config = dict(
    experts_per_token=1,
    norm_eps=1e-05,
    batch_tokens=65536,
)
Below are experts of layer 4 (counted from 0) of a mixture-of-experts language model. Rows are named router (the router's row for the expert), gate (a neuron's input weights, with its number), up (a neuron's input weights, with its number) and show model dimensions 0-159. Each number is 128 + 24 x the weight over its row's rms, rounded and kept within 0 to 255. Numbers have three digits each.
After each expert's rows: a language model's description of what the expert responds to. This comes from a sample of Wikipedia text that the model never trained on.

# expert 3
router:168124171114122148143119075101106089123162113125134147111114098202112152145141162083083133145149141114155132127157145094113110134073116116139137076171106086090126147119131178111131129143121143086117136072098188125137120135100127169154178096118120146078112079103139142148066150095094109130159119165117097150139147156124146105144139111108171165139103157092093140116151108196123122125074120142138136144172134088147119079109135137146132152147109150152139142144173134107147122093138159
gate0:092111160127142106153152152155142136074074073139098170120144152151131130122105122142160132136118153097136150109104093157127130171179140147117140138133156097101137142123113153134151149162104124165116098105137145115166132099170110099119183160142120159129139120106125128147151108127154135150111118124085162176136142119136140113144128127150163069156142066145123138141156120091140115124140068125178137150129118130094106101116090134191134088098144151121125115146129130151155106142115163
up0:135190091165115093140089142090133110159133157146132128118161164159122129106116163128130158081167133122113140156112128132153111127096110128156127119173146146095124118143117129093160135145098136123124146093122112166151156134156142124141172109140123148158129107135092168126099122077156130138115136088170128118128114126121157084143131113117155175137111118123115095143106101119110141107141157146146160107121121153077140091150128094100094116131157154087160147128123141119087083160180145
gate1:131133118117150137119094120135101137108117161111082127122121148143062132155136128090126178126128141106168089166110141125142120138118137074076133154173165155148146141145138117131137088115128141107125124149127140152147052103096156135137100124111130148115111117130117159065098129132160132130134085146172152184119149102125169150084135160169142166147158150110109133128148161110161116110134140174124157111148074126118145137158146126141110143142134127089124137143104118151106173121103159
up1:113113163149130128124119149130153128086110139140190138143133096161102126089154138122155082106135124148147152154102137083123122157150113117128104140116102164136136167141161140165134150088166099123147126147095155139143126137167148160093085163106188155127119117126136144177154123110136110119115102132140131134154169125141129096158068133129163155111124139127171123094133132128123128106160115153167118115117178094125102136150132129133125110110133132118165095148136097128077117162156095
gate2:157119146137128145131169092099113112123171156128151145147127101149093118112159137154121116120180139082138061186139097136123105134169124122143155170133144165138095169141166169095142153120127076119143100110124118087128086148111156150164133107111140134148118143152147123101107114105113101159098114139119161150136129120099168092139128125127114123116109147125099123140129103158121095118152162130100108121134139092099149143126112112180109133112115165111128193122158132134143104123112175
up2:136095105062122111121110133124104150149093160113047124116155140122163183128099130143174153168109126137058157147117139105121150099067137138157099118139136117130145158109115123156123111143107125121155141079130086139122122175139097163121101148111158133109135092158168179110129098126084130150173157136135117140103128086149127127123130103119090141160138170146133129096108154068134101108150114118134095120137129149157089122119080128117147098103165122140120131099126140165131131146115165
What it handles: Sentence-final and table-cell ends. Periods ending sentences (also )., ".) and pipe separators closing table cells in data tables, such as election results or minor-planet lists.

# expert 15
router:154143154120144126154148112126109117121154150097141160127123106130108144093099141088106149151119139114115158110128156085134117165096120131145151100135125120086119137152144116143098123128117118131106110078143133153150139138112113157148134075098142153151130127094123123174106120123142077127129124157088121132143136125131119128132138107140130150151089161095138146101126076198089116113113164093137097147157164111113119076144109110153124113143101131141167141141087161111137095125151129
gate5:141126131150110112130134125185111156106134128151123085136123102108106140146108116123061136163070131157091140143103129117102174081127151132144125163120129163103099138125126144126103153107125100143123141120132094115110185130094114077114107164137103099189151159118102146105148116144165133120109133085103120119152147136140129113142135144117130124137100100103121158099100130175126151079128143155163113140078134111119140119167159089097130092098139103115144142170111122109143106108170152
up5:118123119156129112108171148168134141088116122107092101132147141145147117094074149094088135123113119116121157083119110113114094105125161127119151142140093105140061121157118142109110132133111134135193111147124118142121123143115082145141125132115136139119110129110151124155133137145138100134136125150157108098159163148090125123171149121131114105135109137106128168113131146127113108138146128126092102130082073132145102154121115116089139138148101127137108131084134135119152171127126098
gate6:108121092148121117139111146116111079127121143128138159124104146094129121145129116131096146160137128127139157132112106138131141123137109133102109114182148132126082163142110112113122112148129148143133128115103127119161130100170131109149099172142142152137130129126085099108161111145108128085166141111163129136141139135162114184111139134170126133133107136122136136066109132119098122107098139101151127170144090123099102128133128104138128129134100127148111149183093176108159151131155160
up6:173117115127160137137140132127126161092120171092150143149110105160198120100113175145115092135107130118138104124132148171120139124122148055153140104157079136135114158161152083127139150115089102118103126133146091147127153130149120104143113152132131123133133166124135093132109122132139187151083131133122106126140121155167144070139147103089176120112083114081092136162156106128164130174109120114127102109125121129133131130133122145139104134103126142124111111107139124155130131097107145
gate7:123077109147129129177149118146122126087144137096139138120177117152132069158119114085136104143160116138131105114156165135098129125125129163137111115168195120154108157137103079086153134142109130129081059101136152113115147116122137185121110144100137130139123129131129134111124108153096147143089131106172128120119119166128153204120171068150129171117180145118154107123140142131113168144111143129142090159160138157091128130132093117101119124145110111138134107108122167112122143117100169
up7:132185115126144116158130112167114075112087104176137086099106138117172131153113124156164118103126123180107148127140076073077146142128143124123127153104106135142140116175115117119126118157137143139130108144122104134171128121153139138084123134154108116133128110122143139148120080112172049089122101109180088112187090126138132136114114160114171136111175123115134149148166147161116110133124063105140081103118115122104093117101161132178142164134108091101154155129066114089129142130112118
What it handles: Digits, hyphens and dashes. Number digits, percent signs, hyphens in compounds and en dashes in scores, measurements and tables, such as three-bay, 5–7, sq.

# expert 0
router:134112173131127144168145083105111133099163153116157147107082100126120140118125115083128144152136152124109151163110152124150149123105113120159153134147123103112151136103158133118108098183130125121097120157135155100162124112103130146131143096125129149093131092106119126170099134139102112144101104100119127155133170076137111112153168123092145174169117137141100153093134105122133136092110145108121107119130152112129103158139133090126146135146091124121135134143103163146095113102137126
gate2:136157095099148179118127151139142140093105105170139089133153110139085158086169110133124152111127155145156134150085116082130102151092118120110138121127108116149118113144101072153129109139111129119099155132106109123099115161154149116130091135135116127112161135130133095126156139141149107119147094126157127157126127136132135138134126140102150121146133084151111158161115133131172108104143188112108153133110103101133193084143179136129122118128137122124145103110106109117130145192097109
up2:117150126112169121144127156143098163108116144123152175127091132184086121111128165158143132182135117150092097112121110193130126108126106141100125148165153123128144080140107140126147162169096131126129126118096098160131109151121137167130159130122112135146148167144142177132122118077155141149119125106127114115105118181093095118080161058154157100132101145120112100101137111142122135151145118129158145094114146157133116145096097100145109099122158136122142116104096100150129187130128105
gate3:155155126150170107107127177080146151152143149139134125107122180125113133150110128119119142128141134100108171123148150146119127153121120084157101148148168109118148127141109168140129148109136142136074118134137160116110115142164093105071152153124096138103122086135098108177110109125132088176141167129161100141159136138144157137143141104154125127142137104199151100116161107176117113143076172098202149141158194123141090098146148123144176106134156145163116143118150133115137120149112157
up3:120145089133110100083150092118057074115150102104154136128066146212122106091151126137057109131133164118156129136129164161124149091133153163112120124178156142128108121136146142115150134114132133144148176128142128117105145138155086097136066144135096125132130209142129152077125103125113113148163150115117132162123124130147135150110130109157129127116132120141130120099142153092109173104181148133168122129137125110125143089117152108122102131085127168107097161133151115123113159123141131
gate4:155133155145128118119090119148114140115122090138122119118134113129064147115104124126162138095101165148119101166137108141122114090141097078096097126153136089137156135128109113098112109163155143159101114168083149118106128170157163158104123163150177135143116119151157134186097148116183110113118160133162139179127173150171139123156082105164105156128120134141114130091114114133136093131086065140106089114169116118083157164083141139097122136126161129122091158079100144135116110130158123
up4:100138106086153129138112119108137158114152118115126133096133141124157162169137126138122159077155085097111114133131145094161161105065078112149099108137118123143125114131156050075150122149134152167118082142143113102107108137149162124095135132076160164132128119130147103106131126135121159106143172156099121145076103094079145171157076152156108114124146152101118130126120083124142116161128131142113170126135140167106139146137147140126151173129138167122151119140119115131105133127105095
What it handles: Passive and reporting verbs. Past participles and verbs after was, is, to or a subject, often followed by by or in, such as produced, built, called, believed.

# expert 9
router:127109180123175110182121095099092136119132133130120138166105123159120152136127130082124108133113089111106140102178124056134178146077150101126175124156137122127136119100155118129096122126115137151102144160120160112174138100087126153197133137101136128116124119115133150160138141141088110129132075122094130137133150118119125118131164125125136106121114156116134141105141108126115129140074171116152151133185134105126126080138118127117114163142114115117161128126105138132086097084183136
gate6:124091146173155118152165122124136095123094094153127134120133111112126142127113115142155128133137133161174139140131116137089125111121104162126133148141103093147155096134029143154154123140118131143141117104117141079112147096135148120156149124154076120127125108136127124149105114157147132105188121111094075116177130161140113134151125092127129150129099155129141153120126115141167113149133091051109170126145082127122112121119140148088093120122126140136101137159071087110103111166133151
up6:116098113119123143104135136157150154175149119133089127114151179116086125096145099114129112159137104127126093119088113114081107099135136170145126058132117127084187110098116139100096096116158122151196097148124104135114107117119094131091120083166119106122113109100120119170111105161137130111138107115126125093132113104113098115118129116132113144178114139139121145136139142167136129119104166078111134129140153124133136118128143131095144141143145161106130127110138140141098145145173147
gate7:114139127110166119100132120096126111121117166097081126093138129122159140082090149124151106098084134146134115131111150107152105085116102131142184141108177111094117092135122117163138165184132110158123139129108145145125161088111112113132111055104168133199170121115122098172113125124101128143124087140140085142163136109128111149152102132115135130100118102141074102135111087145140175150104148123112151098114109128131126146114087158152116133111054116133096174087102133095080117130122106
up7:125085132121166170085137203175074136113128109148124085130181141125160127124135097111126147134076108170096132125121132124127127125118099116114100119122139111129123121120116176123109107100141147132129141120094132133165145120128106140139102123125136105151111160089154089135094133104140134150130082121176133126140143136077141149125111141155101144156121101098159132145153131104127143118200109095107080114102144134115082146167128110135108116157113126103133111093143106123161122099153116
gate8:146160148121060142113104128157183147129111140118125168130137087145090135113159162138107105128147106142140175120136127118099192101113119159116129128117088114118142113152121092083075165149139130134152123132139103119112114139114082112079121109143115135104115143135143113156110183124131076119093114153157108145139133115145130120128161138148138113145108153147129129162123093147148162127104159147112121152103152162152094126086108107143099150124146118132104143140128106131153153117094156
up8:108072138123142111094113156119104121101116134108126123134132131124130130148070128112096185132160126123113156119139123107184140106130066116139137118114103142116172092131137101083140137125136136145136136144119119164152102130108125125077117158159122138119163140140118107112106138133103125120117115122137156153140131118114162120120126107145137132126110157105168140162156117133159141126163091092159155081094123132171141104126127146151148139134120104137125149122128109154148170153120102
What it handles: Section and table headers. Heading and infobox words in sports, election and taxonomy articles, such as Career, Personal, Scientific classification, Votes, statistics.

# expert 6
router:148090156127136109158134098111107136142140142113153146147117121133106149097147150115090149143129113100114141118112151079161178162099122135161122095138121094121129128137140161125095106129109119117132123102122179096147112086127128181134152084128110177091126127108109149146116155149119140144134105108109111108121136127123094129141154099135178120171128124122131145041168122154116132136131093134108127118093144084153112101125093093158120159163073135113168113149113121139112115103153113
gate2:090121136107174119135128085095139168134126127087139116096126074148137142157156129114156156135125135098110087136152069110110082131138117113151126103112159131156127144120103110115093150159121140113129150164164140112170148143127086153121119122142144115114157140122118082145134148122113115107150117148162141133124133132065127173104112163115127155140102088110104116114114097169124112131116130104170147110122141120153148173127115093091133125116119146088113173128125149106129115153190140
up2:168126140105142125089130154187134116133098099154176132150098115130126142125148153100186147107103138140140137073152160114135153133118143133169107139112130123134147119122114114131118105194114111138119124160099112137096147127123165100117126112114157138150073136169151145127090089106109143133091062135093142159097151108115118149148091165134092120109125135128146108145101125109174150137136088158129123128149142124129141117119201155167137141113149153105116089121108170146139086120155139
gate3:122158102151112110154151122141140145136133088156167181114112121121107137131136122131124121154119149112094111095164143150106149145168120132116130157084076120145092151175164177157098091105135106122125173114108147089127176151162133101123120109108162105127166147127147131124121112104106116115157128136122135108114105136099146114105130112108124124179149098121133141135135153143111159151123147128098113099123116144141176134084115136130168112108128102146126118111159150115110125146132140
up3:137117128117116125154136126116113103116182151189087098139110121126134158147124162137131109140168121149111103139123107128125147095115159148108103098131126122135123120130152143116112152134119126130158134152119121129107159109094154120133143139138130150106128087138128194145148132143174119159144119107145107081164119125090077177167090148094107092186099149151119100142121126166086131148167125147147135123137115105107125107140107121111148090100117160117102155158151108158099114120129115
gate4:106168128137158105164133126137128156135178123123099177087102127146134156123144107142115096090153148129125108129204134127152141153107152161112121104102141161146128101113111138112125112117110119080141135103120156122135139122125113127109089096142118170148104115089127105101119138138165117162131142184146140131150169110151106158104129100144131043136119125129124136085076128106106110132128114115126097120111079111142149134122151176127149130138124114103151128156140111161155096160139140
up4:150138092105090131146112107140117146111134136161149133108112118087127095144143158163141103094187108127104144115085155110133150104114158161138110154080153150113109157126100123132123129123167146110105108178136118065146157145091131121121117156133123118095133106123112131130105141097134168186138184107199093157114086095118143179118079128135133173141139141128133115133123118137129159142081156117114131150096124131145134124137160069139111111117156085115122135093090126164166133131144162
What it handles: Geographic and category nouns. The word the before sides or places, and nouns like south, east, species, series, episode, region in descriptive text.

# expert 12
router:126152154133143148147120097117094117157124117090136122184104122151081166085102152086113127134149185127080140151132150089150140154071123113131136136131114108029138115093146128106072141147118106105090123112107144137161143133095124132149141141092160142082151098099102143137130139121113105132127113145111146120136158138108147132169165120092149133118094129094128159114133115102093145123094139122110092135136152100171114073113122078137132146166098122136133145155112122130125125119164148
gate2:128128116153137127130115141153134111162156115137114139100120096181114178154145161090177103134114100102083128149097120115167126101145109127139177104117151100116106141120124110134134133107102134113136111138108165147072127110136109126176134121123124153127110135159090143155108126145123148112171134135108150102121141153124128137126127161145109145124120139133086101176126131124136138125134146122176101144090153174102105126105134168131064160126085128148152127133148128168121119132085148
up2:135127099049130155120129166151155104112168150139111138150098112111092129099115117129137130123092127145102154121097108143153134125131151121144129173110063137130119100126085117132107119106132113114141150119126122117164067108148129155164115119108131071136097071163140083135126137119119145127119091126148160126125099111140136113159090106142140092138120106149129157114107111133088120135109113132147135150073115128132154102100167128156107119175105144102177165072160135098099140140131128
gate3:152126115104113139110147144098156104166158124105116147163095132117106156109146134100157129116133169107143153153104140117164117165123125117148156155099125093138128151082113153103114116160122118093140118162176108126109091150136150095113156122093129122120132153128132134133139120087185098096142162106128106138088122111118094151134143126140139101106132148120181090139141139116127127141074158132112154106129111100141098128109137117109124144132136118106130120087149126117175177150167107
up3:159138169142121134128077108155110129116124148119168100133163144122150188146148119104131116143130114132115129139118120139122179089146149116137148148109139138136108103110151133133143155091106167102142144134098115106134046112117139167191129115116149140119095142129168145123098114119093097135159108165110176125153142133128118084130160137121118101152167155099150138144101130120129131148169174157085092157142114139159149150119114133180101128101148145116148169130179105158132106132170148
gate4:152105136122151150155140097119132138133130112123135108127107170132097142111116136132103140106111139156113136120132139096096095108132149120119128151106148098134085120103118092082119143145139137093176099137145164114148111122185121197124146131134139147177166174161133102103120160151143125123164141092179129120121125112104154118138120048124123133151068159149148133084106152100107120154112127142115142119126115148137155112160137112126141149113073119117142130083118115098108138055152107
up4:070121131153093121137165101096119188189142142145119109080139089133144142156096101080070132096151102154146099139129136113104147182113073122100108134105092126149132140120135117140136124121140122090147133112100112132125121092127085149123128159196116163153123139151116091145130150103105109098162092120125120113158127111092134132167158114147128109156096092135170169117112135104127121136153142148164139098121111120169108151141134105119148165137156135069142070137116192103170133140136112
What it handles: Auxiliaries and years. The auxiliaries had, has, have, would, and years in tables, sports seasons and asteroid lists, such as 2010, 2001.

# expert 11
router:130120162096110104142125070123117117155174119078121168132140114155112158132135146119130133165146121101100128120131129078114146128110109125139140107156132090072138178127169126132098121138091110101129128087099152117128095067128149138169160123097108153125119120117125151149103139121133125138131102143105122117105139155111130078151149123104116148114110136127098140058169110137094095131116129106117084149144124097126120155101110129111137170120109138101124159170086111149114126119161140
gate2:139095161124151126109130117145128098113139123138171200122163144137141124103115118122078102113142123087126118092140102133113144112106117103117110169089103138125125168151129057141128142169158171118039168120140077137138130126149138099114163113173130116141104119158102111099131161132128117132118103129124147104104171158104164141152137142114110141123106144081133093075159125128115116108151121155119130138131129125134119122147098101158136133141101158140124141145083114117122119132125154
up2:160103134129140150153124158164107147130127135151135157170147149086181149105129163117142128154140112122163131127092155139164129094159088108123108188150120105125117093146086191124126153125124112114175141118112133108119115103127126084137179107141121139150148076122116079093118105118143139132135177139136124082151126096099139167135133153121118130119133095091105133117098104109131127098108128164134113134148123105123150134114107127100105159125137151132114167109131123141164123158158122
gate3:165108134097104119173102161129132150122132113109139092163137095076129099132154147146120164131116101159149120164181150150097114129087090121153106157126093152115156154107102117119094128152123134096153145135141133142133112142155153091147093129107116145108101136103131144124096148160130104086093146154098142115127167174104127104107134148141143141105126144123117120133139116112136099147137128128099136126115170089162128110104088152164097122137107153142156106139197151143147164146129107
up3:127136071115152156087151131164122169171136099131129092111121127116137132113109139125116114125157135092127094121114096111153078107116140153113133125137149115120104087166118133134124107083088171122096087101149161130123120151103130135126087135137123077070136133112116155119102137104160181150177093136107123111177133113116135138110141109158167172106158082114114123108089098128130102112132077123114113112139104138152120129098150137129149067164135131143122127130156136133121154138106122
gate4:141146080116124075172086104085122094124167126159117141150139128133133115099142108147093142127118095111071140098123128130172134126158111132177141093103095152137118137159118137158128152115134101113125113161124145150157099186130147087101192140140095125118109135122122170103141140118131164097132126092114078098172087170113118102144123155134113114123146129130145174109153113131111118105151111098158148173125128131161117158136102151120141141128115123157139105126104189134106109130128153
up4:124135113100134134104117144114080104141174164079139138124092163131155162097118083096110105139139135105117073118100171151132104101123152121136110125168108127134120114153070083125165114136157145095135128190120138153112125123136094126132139107120115111128125114118084155152104117162123152108128110145147136137166142147113170121134143136175094148123163112108173083101157108140167120141112130103189126131125100188092112114125100139135121151096109141151092142192138124111103113117148143
What it handles: Capitalized word-initial fragments. Opening capital letters or short capitalized pieces starting a proper name or title, such as St in Stargate, W in Wanda, The.

# expert 8
router:115131126130148125146175096133109125071135144086134143155110112166073148101155138130112099167107128115136164130139132111153156127072121127123164099154144105115136174107166186151110105155126110142144121123098146116142128099097144130155148106120104155121106128088131113175098133138133115145116134144139112099165151107113163154119130095108195148104097140092126119107160122144096122105079122104117091152134140059151130063130125131162147125116137144144146156129107142177096117101123139
gate5:153140114113071144126100168085149180102090145148161144159122140142112126183162132151114156132151122099163147153118127085127100141141146118142128117125179116119124107112141090144167140082113139142124128181121113137132099133099147101147158122122115156123140133097111158128116102129140120146117117168130095156118145114126138112124138143121146089118148113124143120075143175101124126107106110102093144145145135142129095127141090105108090157143141119100114133137156119140085149134119172
up5:134179098141142109130106170148118140127102133163154121106123167152158095094132166124130119139131148138099117151078120127134125166153121185126120106116166112112134116123119128156095128141137117142112122127139145156130083108111101133169108096150102151100095111152145075117118147107105122130157113153139123174086120112149128143132164121164092081183158099147156139088144103125156173140129084113080150131140157142103116160140126114122102086171121129119081151135131166100163119112115133
gate6:160102078164108120127145117097116111129136146164140131122116116123148143114116137113145125132108077121118110124103156133147126127130162106150082135111118140127106110154133123140131100132139142120127142083105160147118123131128112152139162083120131176158136152128108089156109124105151161103137100126114144104110107126132088121161130122090161094136130105152128151181112105153087090143132133135167102137119117143124099125094119160128114153099069124133175148122079117146102129116150152
up6:153151129137120158118140138120151164111145152096147109114098122145132142121167124148104106113114119122117142167121135106124123113132101128092151079109125127105114115128116099117162159144122141092099118085143112096114106178172113126140139169110164085138090140119145094131173116104117119149085109118133122107119114126110126103112117115131124116130134147132161083136095125161076116160137140124176152166095118092100142135115125135125109141163168135110083136120173159119170127153106111
gate7:141166116099122133166115136192120144152136142103127117140130118116130127115109099141136106170102138131126130099147092163087163101152160166155168092114152119169117087128120157135122143108157130161143091118145135146111113156120126144143146119111111130085140134167104100078079121110134136138141096159133101125138145141110134125145146106136101171101125131149145117134108103151121106121143137117146110180160083187139115157063114095136119143137099174127125138100117135094196123132172086
up7:177138163155125083166115130119154145140153113086150157135126101170127132154121112108168098145085148162157102131120145154133121120048158127104094147111061118089120104141115112116132134131102144117130123105128157208135128166123121129117107104116105111123133168098140159142160128122109139116130109146127149136121143143132131134133153138082173130120125170146137138070141126109076143175082133134137144122158170113129122083121142136181139094124166115130121098145129137149112147124129113
What it handles: Conjunctions and pronouns. Clause-linking words starting a new clause, such as and, or, but, who, which, and subject pronouns like he, she, it, they.

# expert 2
router:139121144113135124147157116106130132150147167097149146157115106169094169115131116124133116165154153139113133143136140073131171124087101145171148142135132119087171167091123134139133090140117109137089111132072127140131103126081151125136118108106124108135127115114117126147110151136118128129143100123085119121145129103120153116164142115106175146112109137131125163084122099128116119111110140089102110106143127127142125106136121152151130187158123142121109131158108102134088153108149197
gate5:076066159110109124064110169162173105146120152129084079149135132126142106134120125136085124085145173154127158140137130123142105117112136139148079120139137148136180092118152104179159117085117165103112173122188146114118122095112065131149124116121126119093132132125099119119111128128165131133105101110122120157109130102130130141121133096135101078099093147145139110123157130124110148113143102098177121154110171117118122092134138140105151143161107071055084087107122137136128131070144123
up5:119089106142081148134167149144162109146169106122166107161132097137166080125143091093118130157107123141145139103119119140155107160101121132093117103104128135123156162124141136150136125124112120135171159135118145124147123168121092122126119126174103169159125110095148148144098135159139159139153126168107162115146094118119125146106171125122135158164126112174181104125160162140130089173167115127099143114098154120148147129139129105173121176113098138173099123121148134101159117127119163
gate6:155099122135161137155179119112140141105114113088120100113155107119119143096138121088119119131145118127118140105138134125140140167138145137141140133157146177167152139150098142155088076102122132130100091135125106140138136111094146137187094177134131107095146135162143128144167159133162134129135069143172125090093133172124119138139123141122126135099129181101131168167107125121149055147170100154155135120114169140187104135145133094107143114093127126123136135134076152126137129156166111
up6:116120099107102123143143132145118174098132162136145120153122119131155127130154145157067150137117117083119147122131140132194123105137107113113123168148166108175086163121136131120142158147172152073133137151154110123118100141157116133142133119082105122139091206093169113145082084159136151140121126164115098109128140138139117112154140118147089096152118156096112094156128130169105113165119139132147137167136097198140170125069124103088152082114134118068128100150144160121164118141128125
gate7:100135114113155111121108136178133144108091087140152153149132124140118101156099132096095159132110126122144138160158111110123136148094140131150132160101148096145200109090099109137144156109147140138155151128078179106121115099150162147127090114149121111113179082130120150150166148106082166129130154100136150177121089135165106104095140120147112159108133132109129152124143149101136095129136150131138152142099089092100114110138148161135127088114082118161123151109149113137101114147156131
up7:119108119162130155169170083098156092148124133151154145129146137146144145163132151141150150137139136127118133114121088128104144134137104137191093085171153148157102084193140131172155133110101135129123124074149118164134104078102124124079120135130125131090107110151111164132140129119131145150122139135101081119125128084102092130148136119105128116113097110113117140111148103149130114085083119097141131119144155157127092104133112149191111154141100134149119153088158145085157144131154185
What it handles: Numbers and quantifiers. Cardinal numbers, digits and quantity words in prose, scores and tables, such as two, first, several, many, 15, forty-three.

# expert 19
router:152129147105123152133099080116117132169148128119139133158115112169155142091142143089097138196137113156130162119117143113153134110090091099141136142157121112099144127125180159129097110103123086121095109067094135113142118118110156179160137105109124150087087120095138141143102113097138133174130071144122124127115155141121122104136115158119138146176119157118109145096138082137085116109117151106161107116154126093131090120104165101138156157133093122108116135145128111142121132106155173
gate5:159107164139125150139111140111150124118130132126088119100137105155133142104124106110139102138124158153064138139129123081155113108122145127110146134132161123129122103082117166151071130076114142143091138158081090104138103125100144161095122149091130106111143125132173141158138139127152128133085081134159110144090087093134142126141092113145152172114186104109121141175171161181077109099140158175124141143139139105142134108112148097124124101084138137124152135133139142152137116131110111
up5:122110090163126111154159117111126103124094093132140152095126149146074122129154145123159152117095106186178130142158108120151119134132096144104142104114139110153148170102147105068152155130181145174122116121148137109146136129124113122115129112137176141155130060081120115161113115128158108126103121115159116126081071149142140121135123140126138152118058128059155107143134145096128099107110118158128142130118148158144172115133132078182166156126136124149114143107084093125108153120081167
gate6:120115135109113121118115149131087116134163157075124131113098135147120135135137142119140171108143157166159166163124127093120084085128108126091126185124153102102108126126147109139127113123136108091134144111127102157145127131111190161156109086144123125149139103136152168113121141112159142114106119141139130085099127165140095134150145106113117140111122135089133147117065072160133142121125130156128147160129165133149136177171140123065140122144115143157144135139196101145129140146071110
up6:145128153080078140100123158113109144103141083125101161179138145150110170152162125102162165097102131110123111136170139177138141118123104119109095103135131149148098146140135132124124106129116122129156159137074097122125138152135105102069106097111131154166093174102091155108082118136081134146149095103149117102097148150131115140129128126132082166122165131139154132129157157116143151141101099146103127089111154137127132148087136122100146136137110150103153102058115156131106153116181102
gate7:084093107143116143173131105145124118135147126139136140127180146095083157087153107209123165139127135093122126176093175116169110119140122094123129144135111124145156179120154119095118117070115097128122153131151072140113149099121117166110137120148095142146121163111118119121135146125109120105112132133139109126075071122120120117121138105118141134167124126120088100121135106109127098165121115132128126109134106127128119157151140112097160128119077089128137139137152134119162094097179127
up7:145121116139126147125087183138143159065120113110127128144119174139081135118112119149134143138095097157151132126171135149144120113116098146123137191091116140109113148099148086148101147130124056141152139120087149149123146127092099150165117181148126120156162131112099169114137108114104091120154130102116117120136115130127148089126144132135149141113163134116133170108126150167127107115129091132139105129085117189112173137172146081158102133126138183123072122128144092105155108125113142
What it handles: Indefinite article a in narratives. The article a, especially in plot summaries and biographies (was born a, colonize a new planet), plus some table pipes.

# expert 10
router:131132165122144123139152082104088126130171134100138140138106136129156155100112153095106135147135107105142143113146108110149135134087130087138129083168100121098140161147127115134122135164104126124112112090099171120140105101140143128163161102092093120125104125112122129155100138095112117150158118168108142117118144132070125127139120131141137181142133113132095164091151093151090137152109122074151123150161131105186089128111111110139150185122125181110170134152080139167102104132115128
gate5:109109178175140134081151134163162159148137138114117110112115126146141099128138164110154119147129090126098118062168118131136122138112115143112094125165127118144116165088115117093085133129181132121128097144080158117162142127126094125134121092119127131087113102154127189108164174128139133125149079068118078185077115125131171182162126086170124104127184106116116145163102125131139092111082087151155110126121140183132117128115135170127155148127137144136133102141154133109107133134135134
up5:113082128102158133121117108136140147122119156123125106118138095090114123143120133155152156077113139159134142119134105127133110140096079099126103149133097145100117111136137140098112124099146141137118128134123160165112085165123143150160094169129117156092149171110105086138102083146126085125132128132154139153134113111161107111131146147066101118145095141107106127146126169107151109119130141144114124147129102102116130126183154119090102139117064118155113176116151118115101095139118140
gate6:104114121093100125173130090100069160120103106130071146162159100130174141144151101152139097155109137121146138168127122107125122119102123160113129141150098163125167128118124163095098131083129111133081113104164146142098128111158118129137131156113136094126132131130131095116134137140114131153118175154128134124155165153108141150151124129112115144111156126104107172136117114158128147133146135135152122174128177124138129136093108150149120160154161145153104163142124088131119101139150095
up6:117148084103110147149103110122151138117177087152147108156149092086105112127120106133154110119100106107189083141066118109099115147148096163134167163121120183085100118178157134092143080114113088122145134124076141169124107107120160127130104147096151115141082120147119118123128191139111145129170092113102158127099153117115147169088125155100171166165170179132108133161106113142149135123121124119111125144125115115089143146160134148106133130131098129137174156141159152140170135171125114
gate7:108165106092131091094130147134093118160083166085117157111168113133109105113140088110125124147150131123138139142063110142153135141167121115078106138132072090157153142150090138132123125090155119095117134155157092114155153136096092174131089114070188134159105160124103127155117144134111123140118116149122142129094107148095147113175142118129129155145108101105167126131123165176087113143108106100095104151098128114147106152114118142122154135145118102143119098187121092134080092117163127
up7:123126125121125175127068081099082093156172130140125112170091102121123131155133150151160149124138118128097154168163104146111114128140126110138151155122154128079113160129129126170122127176142144099117108102152121081150107150100150143137151114124146183118124118116149108121115132069075113145136131165168107081163126106138144141121137137082122154109128129145116174163138137146115159163103152107141117058135104123127157139085097110156127134124133130135104126124112046179123092153112144
What it handles: Opening punctuation. Open brackets, opening quotes, hyphens joining names, slashes and dashes, plus line breaks before section headings, such as (, ", -.

# expert 5
router:129168188102181156133143139143108121102154121109125160157119131163107156082106126089115158140123128104127143118138125107152175126125121093155139108148105089111150142104138142123115104107105117102098111139143177111106128122098145161165128100115154139113109092105120116158117134105078092124132075115127091160138139098140132156154184105128126126149123117106092125092178088117088123099092155139116111099109144109124127078113136141170139164138114139148171141132080126120088131068127166
gate4:141106114130126140134129096112193110137152152101127115087127158147156150127127149153107137135162145116170114131110111131129094121090140128145130154105173151101105107100135082088156107127149163121129149123145137156135168160169090119138191092163130113132124127113137111128133129086098131140095124110123118081111134113164160104122172066108150117107136109117150117145112133136155098124152131121107113182142126120138135123134138146080108114101131150097108113085106120127143081119145123
up4:103157133163105087091117119124105157144116099128151148171116113127120131125132122103115116149149111147080129133143109111126141169107150148122153074150165107139169108117108090141185194130159115131115107109096138169142141148113127163114125145182124169106133123198124152117156111109151084123096107087140120089171080142155108107161130152103088194120137127117128087128147148150112130120107137155103130139117107147090121126151131092134153138153118118162096122106148111132110140123100135
gate5:097179147117140149119162147169125113131141128111131167090078099161097113119106112129147123155090123114141174117137120123161122105138121136135154178118138157129135104110116112126136126105159091143120136165085114102131126081112130149153179095097169136150171138154133127162156132122111120141107175086089178123098190130153110118164126112137168135123104135162099124152120182116072118089096132132138147127120144121103107143149143118125134144131138113148154131128137134142140140111081098
up5:110098126164137089114167128093138168122086134120168143118096157117128121138160102143144128102152121112103102140116127146151139145128154134125145138153127118125177107158132136120131118101145145103154105115138120121141118100132162096147152134134111151156122150107177152127138146115089127152085111102141102136150120111156124169117141119164114125160102104127146120108128131177119130129145115121082099126111131097095134092098103143119082130132163179157154109156118101139105089164068135
gate6:131147110155104162132101111144112154105134098161127126113107148127121147185155092124121160152135120135101135150120148122142136101133164123093161137107131170085143121094097158106126162148085130141109146108076126127121116105104110134068091092181167118113144152129126082164173101115150086105149124152160142169071106126154095117125118154123107104146151105123109166136131112134131110122135097136100118143094135090109129116158114111124097129147154109123076130101079157161162148104119104
up6:112152161144144121156120097146143141118143157148101151149101147104134103130133111119117153100158162110116082105134092142122102130113160147129150150095150140162117149159144111116202103125128140137169132112158099117147136123138145130125154151117158125113131096108110113149137122125110112124169116118129121117172110100119131096124129131132148103146146138105167102134129121157123110105107141205168125123093141121107154165146127145099127081168133102152126129159101116158156164161140147
What it handles: Arabic, Persian, Slavic name pieces. Word pieces inside transliterated Arabic, Persian, Turkish and Slavic names, such as kh, al, ž, Abu, Raj, as in Kushk-e.